Weights of a small mixture-of-experts language model, trained from scratch on English Wikipedia: 2786 steps.
Below are experts of layer 3 (counted from 0) of a mixture-of-experts language model. Rows are named router (the router's row for the expert), gate (a neuron's input weights, with its number), up (a neuron's input weights, with its number), down (a neuron's output weights, with its number) and show model dimensions 0-191. Each number is 128 + 24 x the weight over its row's rms, rounded and kept within 0 to 255.
After each expert's rows: "raises" lists some tokens whose logits its average output raises strongly, later layers aside; "mostly gets" lists some tokens that are sent to it at least half of the time. This comes from a sample of Wikipedia text that the model never trained on.

# expert 0
router [134 147 156 174 101 137 126 126 158 144 118 117 111 132 169 138 103 125 158 145 138 147  81 141 104 108 134  99 116 118 115 103 103 117 161 152 113 137 141 116 132 117 121 108 168  93 138 106 158 151 122 146 153 130 108 115 165 133 120 152 122  60  98  99 146 143 138 149  93 120 153 115 116  80 114 141 139 177 112 110 121 146 124 128 112 144 160 156 110 106 151 183 182 103 135 142 143 103 112 162 146 104 127 101 158  96 133 149 102 110 141 139 163 106 142  99  88 122 109 133 141 133 192 122 146 150 130 136 100 109 154  74 157 101 111 166  90 113 145 172  96 128 144 144 154 132 138 146  97 149 102 124  92 156 124 133 111 150 148 141 108  78 145 143 107 113 132 178 171 177  86 102 145 120 123 145 103 144 116 115 113 172 145 139 141 124  98 139 123 101 133 133]
gate51 [158 103 125  92 149 116 150 113 123 115 136 147 159 118 125 122 108 161  94 110 109 104 107 107 104 119 137 126 123 161 111 109 107 172 109 162 140 151  86 171  96 103 129 109 182 136 189  99 129 117 145 116 122 128 144 140 110 138 153 117 131 136 134 134 135  83 126 158 134 114 113 150 152 119 107  92 123 131 158 157 147 117 151 174 145  60  91 150 126 172 115 144 120 160 125 142 136 144 124 110 212  94 131 100  91 113 134 144 122 116 108 109 129 156 124 153  99  81 133 117  95  98 136 134 144 139 130 134 145  99 148 157  94 111 163 135 113 114 119 110 134  98 140 131 139 158 131 126 139 144 133  84 159 159 171 121 127 108 154 145 125  94 133  72 160 175 119  95 126 143 145 148 103 116 137 142 124 101  93 115 125 129  74 150 102 107  97 157 112  94 135 126]
up51 [110 140 163 119 147 112  97 123 127 113  80 104 122 116 120 123 114 138 166 111 122 115 179 123 173 108 139 111 142 116 106 149  89 146 114 133 118 144 134 157 131 107 108 101 112  72 159 125 135 111 125 116 132  96 136 124 143 137 161 130 120 109 139 147 138 133 127 120  91 103 127 159 165 122 147 134 162 120 116  93  67 138 123 170 142 170 115 162 152 115  99 112 175  91 129 156 130 144 109 122 110 105 137 142 145 102 139 108 122 173  80 169  81 133 161 127 149  99 147 112 155 120 157 133 128 151 130 106  83 125 114 147  89 127 150 139 103 111 113 120 202 117 106 114 114 106 148 163 216 107 131 130 160  85 122 108 143 117  83 128 109 119 119 161 116 133 138  81 150 138 135 131 104 108  97 147 137 135 152 148 106 119  90 126 113 139 150 102 135 163 112 142]
down51 [121 144 119 168 111 152 101 171 145 147 127 135 142 151 117 121 107 150  96 176 120 153 120  77 129 118 129 169 112 125 115 141 145 111 156 162 217 149 129 119 130 197 136 109 122 118 128 144 143 114  97 132 115 116 153 138 121  60 136 129 159 113 135 151 141 118 166 110 153 118 122 129 120 113 150 172 114  85 170 197 120 167  71 138 121 129 135 100 146 129 165 124 134 142  74 130 190 165 147 115 145 116 130 114 121 120 128 141 100 110 168  96 149 113 134 130 125 124 120 146 150 138  91 124 132 145 129 114 125 110 136 106 116 148 121 124 149 133 149 130 125 125 114 115 128 167 138 124 122 118 111 124 126  92 106 130  61 125 123 150 102 144 103 127 157 143 130 144 127 148 104 124 164 180 136  98 108  92  98  87 140 160 163 125 128 107 139 118 149 140 118 158]
raises: " ", " the", " a"
mostly gets: " was", " and", " is", " to", " with", " that"

# expert 6
router [148 157 134 123 116 149 120 159  95 159 151 105 109 152 147  97 110 148 120 111 147 147 101 145  97  70 135 110 155 119  78 118 121 136 167 126 100 150 149 106 160 109 155 105 140 105 139 129  79 148 162 142 160 115 187 167 167 161  99 135 101 129 110 121 140  88 133 143  74  91 166 108 118  92 116 159 167 106 105  97 117 150 140 107  97 133 143 148 117 119 151 138 115 114 151 151 141 113 116 137 143 107 152 134 147 113 142 141 108 107 165 148 137  96 139 117 106 121 102 111 156 135 113 154 152 117 150 163 119 116 155 130 166 117 125 146 101  90 136 142 141 139 157 141 144 133 160 152 128 150 124  89 113 143 117  87 106 137 146 156 116 141  90 156 134 129 226 122 134 144 132 132 150 129 121 158 122 155 129 107 104 107 148 130 114 121 116 163 119 188 152 106]
gate4 [121 130 109  93 106  49 105 125  96 106 140 114 137 106 147 111 130 176 146 133 131 118 157 133 182 120 136 156 153 115  88 133 124 133 132 164 125 121 146  94 142 153  85 108 141 156  82 155 157 122 138 169 112 149 161 157 120 135 137 117 115 131 132 167 140 159 116 158 100  76 101  84 149 113 110 134 134 156 158 126 104 104  89 141  88 134 185 132 120 157 139 166 124 119 157 113 138 128 105  95 123 120 110 135 117 145 120 136 102 149 120 102 127 143 180  96  75 107 141 106 131 140 104 144 151  76 113  98 167 137 125 159 118 139  94  97 118 133 130 149 113 148 166 101 102 129 121 151 118 124 103 106 124 127 127 150 149 145 106 140 111 163 107 137 141 121 128 118 125 197 146 153 160 152 106 121 103 150 126 159 122 124 150 119 163 123 160 167 116 166 139 152]
up4 [134 104 132 119 128 124 161 154 140 105 111 139 156 144 121 109 109  90  97  87 117  96 145 156 110 109 136 122 153 145  99  75 156 143 161 152 113 117 132 134 132  90 171  80 136  71 148 166 114 134 149 121 105 116 127 133 145 172 126 124 132 108 128 129  75 148 122  71 148 148 140  91 135 133 161 132 124 140 104 178 133 106  93 113 154 117 133 117 150 144 132 107 180 179 120 118 145 158 154  93 114 191 156  75 194 110 133 105 135 114 169 120 129 124 113 105 111 105 113 158 142 109 107 129 132  97 143 105 154 158 139 113 148 137 112  97 126 128 105 106 130 133 112 154 141 108 114 134  91 164 120 134 144 141 108 131 143 129 164 123 105 106  93 126 145 151  99 131 118 125 136 147 120  88 108 139 135 144 138 124 102 134 148 148  72 120  63 129 141 129  87 122]
down4 [127 155 147 144 126 151 143 136  91 160 134 142 164 167  73 126 156  79 138 115 160 159 130 104  91 163 106 139 119 134 149  94 149 126 102 168 138 115 110 136 121 135 111 120 156 141 115 150 153 138 135 131 116  97 109 116 129 128 141  76  98 160 106 149 123 114 103 149 189 103 143 148 110 107 129 124 130  87 157 149 115 120 129 170 160 127 146 102 120 136 117 123 130 124 133 119 133 147 116  96 163 111 134 138 104 111 134  95 112 105 142 124 159 130 133  97 148 112 126 122  93 134 125 142 137 165 148 113 118 115 125 140 116 131  67 141 159  87  86 157 118 149 143  83 123 202  84 157 113 118 177 159 132 101 112 113 103 134  69 124 101 125 189 133 110 134 104 137 122 113 154  78 121 119 129 138 157 141 167  86 142 146 120 106 163  92 120 133 161 109 113 125]
raises: " and", "a", "\n", ","
mostly gets: " In", "B", "M", " R", "W", " D"

# expert 4
router [154 169 148 128 106 156  99 151  73 153 155 106 120 148 135 117 101 104 153 113 148 147 121 153 138 199 163 110 143 102 119 101  97 135 135 175 102  96 155 109 120 119 142 109 140 106 154 139 225 169 131 141 142 105 108 153 133 143 158 161 133 119 101 158 149 140 172 160 136 103 137 101 103 123  99 155 147 139 112 113 106 136 117 108 107 156 151 152 109 115 150 127  88 107 122 133 152 113  94 133 154 139 132 117 143 109  90 116 110 115 148 150 150 151 153 140 124 125 112  90 145 109 163 152 146 154 149 151 110 112 120 131 128 159 124 150 121 114 138 130 188 117 140 138 138 116 145 135 115 132 152 104 112 150 117 112 107 141 148 159 106 118 109 166 117 130 203 144 141 144 107 118 148  79 118 142  94 143 124 111 116  84 153 163 109 123 105 141 122  78 138 115]
gate1 [125 162 137 103 180 127 132 117  69 137 115 104 115 127 166  98 130 142 118 118 167 182 139  79 108 145 157  91 132 110 139 125 119 119 143 163 120 104 137 103 138 119 164 122 139 120 181 128 152 128 146 112  84 128 101 100 115 157  95 123 112 165  78 150 122 107 175 218 132 100  87 151 135 128 151  90 118 112  69 142 129 133 116 121 142 141 111 132 110 105 101 146 163 136 105 100  98 143  81  84 122 110 110 172  78  74 133 126 145 157 141 144 107 135 127 119 140 123 136 158 136 146 155 122 154 110 165 117 128 124 125 121 128 104 100 117 147 131 106 136 126 109 150 127 101 138 110 141 154 142 131 112 118 144 157 165 160 150 111 146 129 173 140 133 153 124 120 147 111 112 119 119 102 147 127  74 131 128 111 121 168 126 114 139 135 138 144 116 167 115  98 142]
up1 [149 142  96 149 150 109  95 151 160 156 126 183 132 178 118 156  90 129 103 112 120 129  73  95 132 138 105 138  89 108 117 119 122  93 136 124 118 107 169 135 124 148 122 153 134 139 139 153  96 101 130 149 170 142 155 135 133 133 133 107 138 154 117 102 103 146 136 104 120  73 150 102  98  98 127 166 121 149 141 128  89 160 100 112 100 104 109  95 122 160 137 118 142 155 104 149 147 100  93 114 133 161 166 150 129 154  92 135  93 144 128 114 127  76 155 121 134 184  99  97 140 113 100 140 121 118 159 141 105 131 128 131 101 104 149 146 106 152  88 122 128 141 133 127 120  85  96 111  97 160 159 134 190 146  97 150 128 132 160 132 154 160 141 105 130 166 116 114 114 121 117 111  86 149 173  90 129 155 148 121 112 100 100 127  78 118 140 131 135 104 102 110]
down1 [143 113 100  93 119 156 132  96 111 141 105 137 147  97 147  99 121 130 115 159 111 129 119 124 111 111 125  97 143 176 104 144 170 130 136 127 138 128 151 125 105 130 159 144 170  85 109  73 113 153 115 138 150 119  89 145  94 103 138 159 133 114  98 127 131 167 109 129 141 126 176 130  87 117 138 124 120 124 153 154 127 152 101 144 137 153 108 170 142 108 120 169 125  96 161 109 164 155 152 140 101 149 141  92 139 121 173 117 150 125 121 147 143 135  90 113 113 115 118 127 136 109 160  95 124 109 138 155  45 151 138 117 173 117 109  94 141 116  75 135 184 153 106 127 161 128 142 146 149  96 129 146 117  59 165  93  99 129 111 112 144 135 117 130 112 155 145  88 112 106 105  99  78 163 100 136 165 107 141 129 124 154 111 138 111 141 103 148 132 126 119 145]
raises: "-", " and", ".", " of", "'", " "
mostly gets: " A", " U", " Sa", " No", " con", " O"

# expert 13
router [144 136 161 149  88 148 107 174 196 157 179 103 115 168 146  94 121 121 134  84 144 143 129 147 109 145 140 116 158 102  98 102 111 129 143 159 108 124 145 109 101  96 154 107 165 102 143 122 119 155 178 144 150 118 181 136 104 158 121 130 119 124 102  98 145 169 172 156 120 117 145 112 107 123 104 149 141 114 113 109  96 148 124  82 102 151 149 138 107 100 155 158 107 111 121 143 168 113 102 149 160 163 143 100 131 119 122 109 110 115 142 146 146 152 134 140 110 134 111 119 153 123  94 133 158 146 147 139 111  92 125 128 125 138 106 157 123 115 148 136 121 180 149 130 147 165 160 179  99 152 118 118 111 153 120 111 109 150 149 147 127 123 147 150 100 107  84 135 139 140 100 105 154  93  92 155 129 158  91 107 110 155 141 146  73 106 112 146 100 129 157  98]
gate15 [150 100 123 134  83 114 115 144 142 139 158  77 117 153 124 136 154 105 156 129  96 117 164 152 161  72  99 162  96 127 121 145 109 112 134 125 137 149 137 138 119 115 156 127 138  93 117 151 120 159 110 164 176 119 136 123 147 169 196 153 109 128 133 127 117 146 144 128 112 121 138 106 191 140 122 135 140 173 140 114 112 121 120 168 131 125 131 102  91 142 178 140 103 103 146 165 137 134  91 140 134 127 130 134 119 125  90 100 134 136 103 122 132 139 145 176 136 160 121 117 149 120 115  80 156 126 126  87 105 138 169  84 116 148  84 143 121 132 146 125 127 115 163 112 128 198 123  95 154 124 166 117 154 109 116 162 172 111 138 142 137 113 129 125 137 129 117 116 158 146 151 136 133 122  75 128 137 124 147 104  93 139 119  69 114 175 163 137 120 100 137  88]
up15 [ 95 131  90 159 145 103 151 171 119  77 153 124 160 136 149 132 172 132 170 108 122 117 105 117 150 120 139 154 159 107 147 123  87 127 153 122 114  86  99 158 148 144  80 130 167  98 115 156 131 145  84 155 117  97 114 145 134 105  91 118 136 106 102 167 138 153 146 134  78 145 153 146  97 114 134 143 151 146 121 160 114 131 135 151 169 104 164 151 128 106 126 159 114 105 136  97 181 112 147 184 162 162 130 116 138 117 108 101  94 111  98 106 143 131 141 159 154 151 124  87 157 126 120 129 135 129 120 107 121 121  90 128  91 102 129  84 113 141 134 116 152 124 102 155 128 125 112 119  93 131 153 118 108 134  98  85 132 108 139 154 106  81 111 153 143 136  72 161  98 132 150 160 137 163 127 147 128 126 138 128 112 136 124  83  84 102 131 149 106 112 152 154]
down15 [147 101 134 141  90 115 103 155 126 117 108 130  96 158  77 129 105 132 149 113 124 132 135 126  80 151  98 141 122 136 175 145 120 109 134 173  85 102 158 165 172 138 126 101 133 107 151 125 164 121 177 156  65 128 175 115 114 159 150 129 141 114 119 147 120 116 108  98 127 106 142 131 164 121 150 152 133 137 146  97 133 160  99 159 124 156  94 147 159 148 139 112 141 142 121 116  65 131 138 153 138 114 107 105 144 145 143 138 145 116 135 130 121 126 167 104 123 138 103 174 175 165 133 144 138 118 152  96 100 124 145 158 124 105 102 134 138 132 151 116 112 136 139  59 135 182 111 167 109 115 110 154 152  97 147 105 109 127 119  85  91 120 108 143 168 133 126 109 158 126 126  98 133  99 138 132 106 129 158 122  98 153  88 119 125  98 163  96 119 143 174 139]
raises: "-", " ", "0", "2", "1", "–"
mostly gets: "4", "0", "2", "1", "6", "9"

# expert 11
router [148 141 156 156 105 156 101 156 181 158 152  99 105 148 148 100 110 125 162  98 152 139 121 148 174 125 137 108 154 103 112  98 111 136 172 164 111 138 147 106 114 110 174 103 147 106 153 110 116 149 161 153 153 102 175 161 114 154  97 153 102 110  94 134 150 135 157 156 104 105 139 103 104 111 113 152 147 152 108 102  87 147 131 101 109 150 148 149 105 105 156 141 141 106 121 148 159  93 101 151 155 151 151 100 131 113 107  82 101 109 158 148 141 186 149 103 117 141 105 101 144  99 131 165 156 152 157 140 103  95 125  97 141 137 116 156 110 108 133 155  95 138 153 147 151 144 161 159 107 150 147 102 109 145 110 112 107 152 149 154 104 112 124 149 110  93 111 142 108 154  99 108 152 124 111 147 109 164 132 109 102 147 148 138 103  90 101 144 124  93 127 102]
gate2 [ 91 127 145 140 136 141 110 143 135 146  91 115 119 104 138  79 125 147 146 154  83 113 126  90 120 102 124 135 135  82 123 123  97 148 165 145 185 121 118 186 160 104  98 158 146 128 147 137 119 164 132 142 121 139  77 111 186 173 112 150 106 120 145 122 136  87 120 139 141 141 128 131 112 109 145 145 118 133 121 122 108  87 116 122 165 139 117 153 200 109 101 137 150  85  97 154 114  99 146 166 124 135 126 101  97 147 140 123 118 129 109 184 114 128 125 154 137 101 144 138 127 111 148 139 136 124 150 113  86 167 166 130 147 162 119 112 137 118 126 130 164  88 136 134 155 138 112 133  99 144 125 101 130 159 155 143 109 154  90 142 110  93 111 113 117  93  50 168 146 141 109 144 140 132 130 130 175 154 143  95 160 114 122 126 152 134  91 158 113 121 135 117]
up2 [125  86 129 109 173 120 135 106 183 177 132 169 104 113 145  85 135 132 107 128 120 124  72 134 129 162 117 152 125 130 119  94 135 143 139 147 137 144 125 135 140 173 133 113 128  67 151 115 157  76 116 147 100 153 127 129  66 153 123 105 147 155 115 145 113  81 170 113 153 103 165 133 138 127 160 191 183 110 178  98 140 139 111 143 158  81 114 131 127 147 150 110 103 132 140 137 138 101 106 114 120 124 125 156 125 119 131 127 143  88 135 112 132 104 128 138  82 126  84 121 142 197 139 128 131 107 141 155 139 101 109 126 126 143 113 138 148 140 120 141 173 135 131  97 114  81 102 136 146 109 139 120 107 110 141 126 128 154 155 155 139 124 122 124 125 101 168 134 124 138 143  97  95 104 131 129 158 124 125 142 128 141 110 101 122  66 123 124  98 140  91 157]
down2 [122 152 137 137 138 133 117 104  77 126 108 106 134 146 117 100 106 162 104 130 153 121 115 132 127 135 108 160 156  90 106 118 155 106 112 114 117 135  92 120 131  96 103 151 125 169  80 151  84 130 105 161 180 112 162 113  91 137 119  69  95 144 118 112 135 119 111 117 154 130 145 106 123  98 170 109 115 139 107 131 138 124 133 115  94 134 117 153 104 172 135 182 119 147 157 147 135 166  77 158 136  59 193 108 154 188 148 143 146 102 140 140 131 131 148 117 109 131 109  77 152 135 112  94 152 142 127 127 101  99  99 112 132 128  94 111  93 129 134 123 146 148 152 101 129 109 106 130  99 126 119  95 105 106 128 102 117 153 145 117 160 172  97 121 113 130 127 128  86 169 120 131 116 192 155 145 112 135 120 120 120 140 121 110 116 142 138 142 142  96 102 140]
raises: ",", " to", " and", " in", " on", "."
mostly gets: "°", " United", " University", " January", " $", " March"

# expert 2
router [153 163 124  99 127 144 115 142  95 157 133 109 112 150 140  81 102 145 129 121 165 146  86 156 127 105 157 100 155 137 109 126 109 141 127 106  93 141 144 102 129 110 217 102 134 120 142 119  90 135 147 172 148 120 154 135 143 163 140 141  75 121 104 119 169 103 164 131  78  96 140 119 120  91 123 156 136 125 106  98 142 165 137 116 113 128 138 175 132 107 136 150 131  94 159 155 125  88 120 140 131 140 135 122 135 110 128  73 104 104 164 157 142 105 171 101 122 125 116 111 154 103 143 152 148 129 144 156 115 124 154 127 167 107 141 134 100  82 155 148 173 146 167 148 157 147 173 145 141 160 139 101 104 138  98  88 108 138 138 159 109 112  76 147 115 144 143 125 129 153 139 121 145 127  89 164 124 144 130  97 111 127 142 164 110 130 127 162 118 146 141 108]
gate3 [100 116  89 116 127 109 139 130 111 142  64 114  77 116  90 150 135 138 134 136 138 142 115 145 135 117 157 136 142 136 131 126 114 113 144 101 126  74 129 111 120 114 142  86  77 160 107  82 123 131 141 122 121 125  95 129 150  86 135 109 108 145 139 126 125 133 162 132 142 163 137 123 137 123 176 122  83 130 107 104 115 115 141 115  90 130 133  63 131 109 115 104 153 115 136 134 143 109 148 151 174 152 139  93  99 177 104 160 112 116 140 144  98 120 118 158 141 111 146 102 114 150 138  92 101 138 126 160 173 140 107 122 129 128 145  81 129  99 138 158 146 143 156 127 123  99 158 158 140 174 118 136 139 118 135 142  76  92 194 142 145 160 199 143 142 161 164 140  67 126  84  96 135 121 134 133 116 117 110 136 102 140 131 119 136 136 150 116 139 165 148 122]
up3 [132 117 185 146 159 128 115 149 149 125 145 141 157 129 160  82 155  85 140 123 151 129 104 138 109 131  96 130 103 170 163 146 148 136 106 151 135 129 129  93 149 132 139 132 127 115  84 182 130 110 101 124 142  99 126 126 141 119 143 145 120  93 143 134 114 161 114  92 113 142 166 101 124 148 161 101 115 119 179 114 181 146 108 107 119 127 135 122  86 117 160  95  83 152 157 104 147 106  99 137  92 107 133  86 116 103 163  96 123  97 159 139  95 122 121 109 121 120 121 133 125 140 159  80 125 110 147 147 114 112 140 100  70 106  96 109 127 146 122  90 119 121 112 150 139 142 113 147 131 165 146  90 129 143 131 145  74  97 125 118 165 116 127 110 162 163 169 129 158 147 110 135 130  54  90 162 102 119 142 139 152 114 130 125 134 139 114 115 105 158 154 158]
down3 [104 153 140 185 160 102 145 161  92 109 152 161 149 119 111 121 141 133 125 154 121  88 128 125 167 100 110  94 131 124 132 110 127  99 112  81 118 119 101 132 153 117  90 130 129 125 146 114 119 157  77 130 186 159  97 102 111 178 154 152  98 141 167 118 125  93 128 172  71 113 131 134 100 110 105 106 168 103 153 142 123 117 158 126  96 126 110 124 129 115 118 123 154 126 115 143 112 123 130 155  85  98 102 139 147 119 134 149 118 158 132 119 139 152 138 145 114 126 129 193 126 106 145 134 123 167 145 111 120 118 110 112 116 125 119 132 149 107 157 144 146 145 121  64 143 137  90 164 141 141 166 140 154 121 134 125 167 128  76 134  93 167 147 119 114  98 161 163 127 158 113 146 123 142 134  80 153 147 125 175 134 153  76 112 156 142 158 118 110 132 104 116]
raises: " ", ";", " (", ",", " and", "."
mostly gets: "ia", "en", "n", "ine", "u", "ton"

# expert 14
router [154 143 131 115 108 149 120 155  81 164 149 102 119 156 150  83 105 180 104 127 152 132 118 168 129 101 147 111 151 113 105 114 107 123 154 136 100 131 142 112 131 106 175 116 137  91 142 141  93 149 149 148 156 115 150 154 143 163 105 147 100 118 109 146 148  89 159 153  97  90 164 113 109  99 102 150 160 114 106 112 124 143 130  90  90 135 135 142 108 107 156 129  83 106 163 150 143  78 120 140 152 116 147 142 128 120 101 160  98 115 157 164 135 114 129 113 121 124 102 100 150 122 108 158 156 134 155 152 105 119 144 153 155 115 153 144 101  91 131 143 141 112 154 134 165 147 161 142 114 146 166  81 110 139  95  81 109 157 154 164 132 136  85 150 124 135 224 108 134 143 117 118 153 110 118 152 132 140 147 103 110 130 147 132 131 134 122 167 114 127 151 117]
gate4 [115 137  95 135 100 141 193 119 130 128 122  98  75 116 124 112 131 130 128 119  76 110 129 168 155 163 128 132 135 102 141 166 126 128 133 161  89 113  94 133 131 117 106 147  98 109 110 132 137 114 195 146 134 126 121 126 133 111 150 124  81  87  90 111 166 100 118  93 136 111 159 131 148  81 141 105 136 130 145 154 152  98 138  92  72  49  79 129 162 134 126 108  93 138 126 153 110  81 101 149 140 127 157 128 131 113 109 116 127 118 163 121  96  85 134 121 137 129 108 107 142 139 140 114 154  99 168 115 137 150  76 145  88 150 130  99 165 122 175 116 138 137 121 162 131 150 140 122 139 129 114  99 135 112 175 127 125 135 166 144 110 138 120 124 136 155 155 127 107 118 116 142 120 128  83 136 116 127 118 146 153 105 134 141 132  99 134  99 164 126 135 180]
up4 [121 134 142 134 134 121 120 137 175 141 115 145 146 116 130 135 126 116 142 158  84 125 115 113 138  90  96 103 135  90 102 154 125 107 122 143 154 118  98 153  89 110  92 127 126 120 105 107 118 120 112 136 133  91 148 136 128 119 168 150 127 123 144 126 158 102  72 171 182 138 104 131 101 109 148 106 136 130 148 119 156 119 126 152 131 147 108 131 107 174 122 143 110 155 146  90 152  89  86 149 118 110 108 155 117 171 161 146  95 117 125 133 113  95 106 144 108 126 125 153 171 107 139 138  96  94 139 137 102 112 163 106  95 129 175 125  96  90 132 133 146  98 116 122 164 115 140 150 172 153 110 171 110 135 185  95 128 118 139 124 177 112 143 127 127 140 130 128  84 172 168 100 196 163 105 134 131 151 150 149 151  94 129 167 111 109 160  93 140 108 112 141]
down4 [119 128  94  71 150 147 124 133  84 121  96  62 101 131 136 145 116 155 132 117 159 153 155 134  97 155 129 119 140 120 125 133 165 139  84 113 157 161 162 152 148 108 112  91 147  89 135 108 166 167 156 130 133 147 130 113 128 109 137 146  94 116  84 127 119 120 121 134 131 101 153 108 164 136  84 154 158  88 152 101 134 128 110  86 137  76  94  89 120 100 144  77 130 160 133 100 152  90 106 112 178 114 123 134 148 118  88 115 147 109 164  94  99 154 132 128 110  95 142 109 123 158 104 133 160 118 163  89 134 140  99 142 131 153 134 140 142 136 109 116 156 171 109 160 125 105 111 113 104 137 141 124 141 122  79 120 108 145 123 112 149 150 118 149 118 139 128  88 156 109 147 141 109 131 111 149 141 177 130 119 113  92 123 125 138 160 121 163 143 133  75 116]
raises: " ", ",", "-", " and", " in", "\n"
mostly gets: " S", "S", "N", " I", " W", " E"

# expert 1
router [149 140 130 144 101 142 120 193 204 139 183 116 116 147 134 116 116 142 142  73 128 134 106 151  70 133 168 126 166 106 107 103 123 121 120 156 100 106 147 111  86  64 148 102 159  91 155 136 139 157 178 137 133 124 166 118 135 144  82 139 106 105  94 132 137 142 178 135 136 118 142 114 105 100  97 151 134 108 117 120 118 147  91 106 122 172 146 135 111 115 140 170 107 125 106 148 141 100 101 145 129 189 132 103 156 106 116 129 105 120 134 149 148 133 137 135 117 136 108 124 151  95  83 141 147 144 135 150 135  67 140 113 130 110 139 138 102  91 149 148 119 153 167 113 149 140 162 146 140 144 163 113 109 139 116 106  96 143 142 141 141 110  94 135 115 127 118 143 122 125 128 115 135 101 110 149 135 150 100  97 105 178 131 165 118 127 126 138  92 138 129 112]
gate48 [ 73 126 116 150 128 114 162 117 105 123 155  95 125 134 111 137 128 114 100 126 102 154 110 162  99 129 136 115 128 129 153 140 175  87  67 130 138 129 108 103 105  84  94  97 106 144 115 121 136 117 104 130 107 169 115 151 109 131 113  87 114 102 153 159 155 148 158 104 124 158 126 137  57  85 105 178 109 145 155 115 132 129 128 128  98 175 110 117 153 145 176 100 164 159 128 132 137  89 117 191 102 119 120 119  83 116 135 138 122 125 119 133 110 108  67 129 159 134 122 141 134 127 150 181 154 127 163 163 160 135 105 128 117 103 121 166  89 131 120 143 115 157 120 108 138 127 112 129 139 154 100 138 109  97 112  93 156  89  97 132  94 114 129 131  73 107 133 139 146 110 130 146 141 113 115  99 128 100 136 127  94 118 126 117 135  93 159 111 116 113 109 141]
up48 [164 146 143  97 135 149 132 129 126 111 164  90 180 116 122 136 111 156 141 150 140 145 128 116 160 143 152 123 134  82  94  96 178 102 126 132 115 125  99 145 147 143 106 117 162 132 138  94  83 152 174 133 101 124 108 161 150 165 134 142 125 107 135 133 125 111 133 106 139 118 129 167 102 154 132 153 113  85 119  99 167  97 125 126 101 173 103 112 128 135  76  94 114 159 118 130 108 124 126 137 115 160 138 151 145 106 125 107 114 110 127 130 147 148 131 153 110 123 100 112 123 115 136  98 164 106 178 148 117 127 150 105 131 154 103 149 155 170 115 130 190  98 115 107 128  97 110 131 134 115 127 125 137 152 126 121 135 129 103  80 146  84 139 165 114 123 118 174 144 105 190 126 108 147 143 171  89 129  89 108 153 167 150 136 119 186 149 154 133 112  81 143]
down48 [ 92 133 110 123 109 107  86 166 101  79 136 110 139 128 103 127 145 120 116 138  80 132  90 142 106 124 103 140 123 138 126  98 154 137 152 139 175 177 127 123 116 108 144 167 120 112 153 190 122 137  89 108 173 106 105  82 128  82 116 123 159 100 153 124 118 141 103 103 117 151 136 107 138 170 151 161 171 123 155 140 140 113 100  83 132 140 141  70 155  95 132 141 123 152 141 118 116 131 120 106 116 132 103 111 116 106 118 136  98 155 161 136 115 141 141 115 175 114 137 146 109 125 159 167 123  87 166  93 127 109 119 148 160 149 128  65 124 130 152 133 153 106 152 114  90 123 127 140 130 133 125 147  93 109 143 126 130 103  94  79 151 173 138 126 164 132 145 125 161 119 136 135 106 116 146 161 152 125 151 123 160 104 145  92  96 171 156 105 162 133 131 134]
raises: "foot", "1", "2", "3", "8", "6"
mostly gets: "s", "0", " ", "2", "1", "–"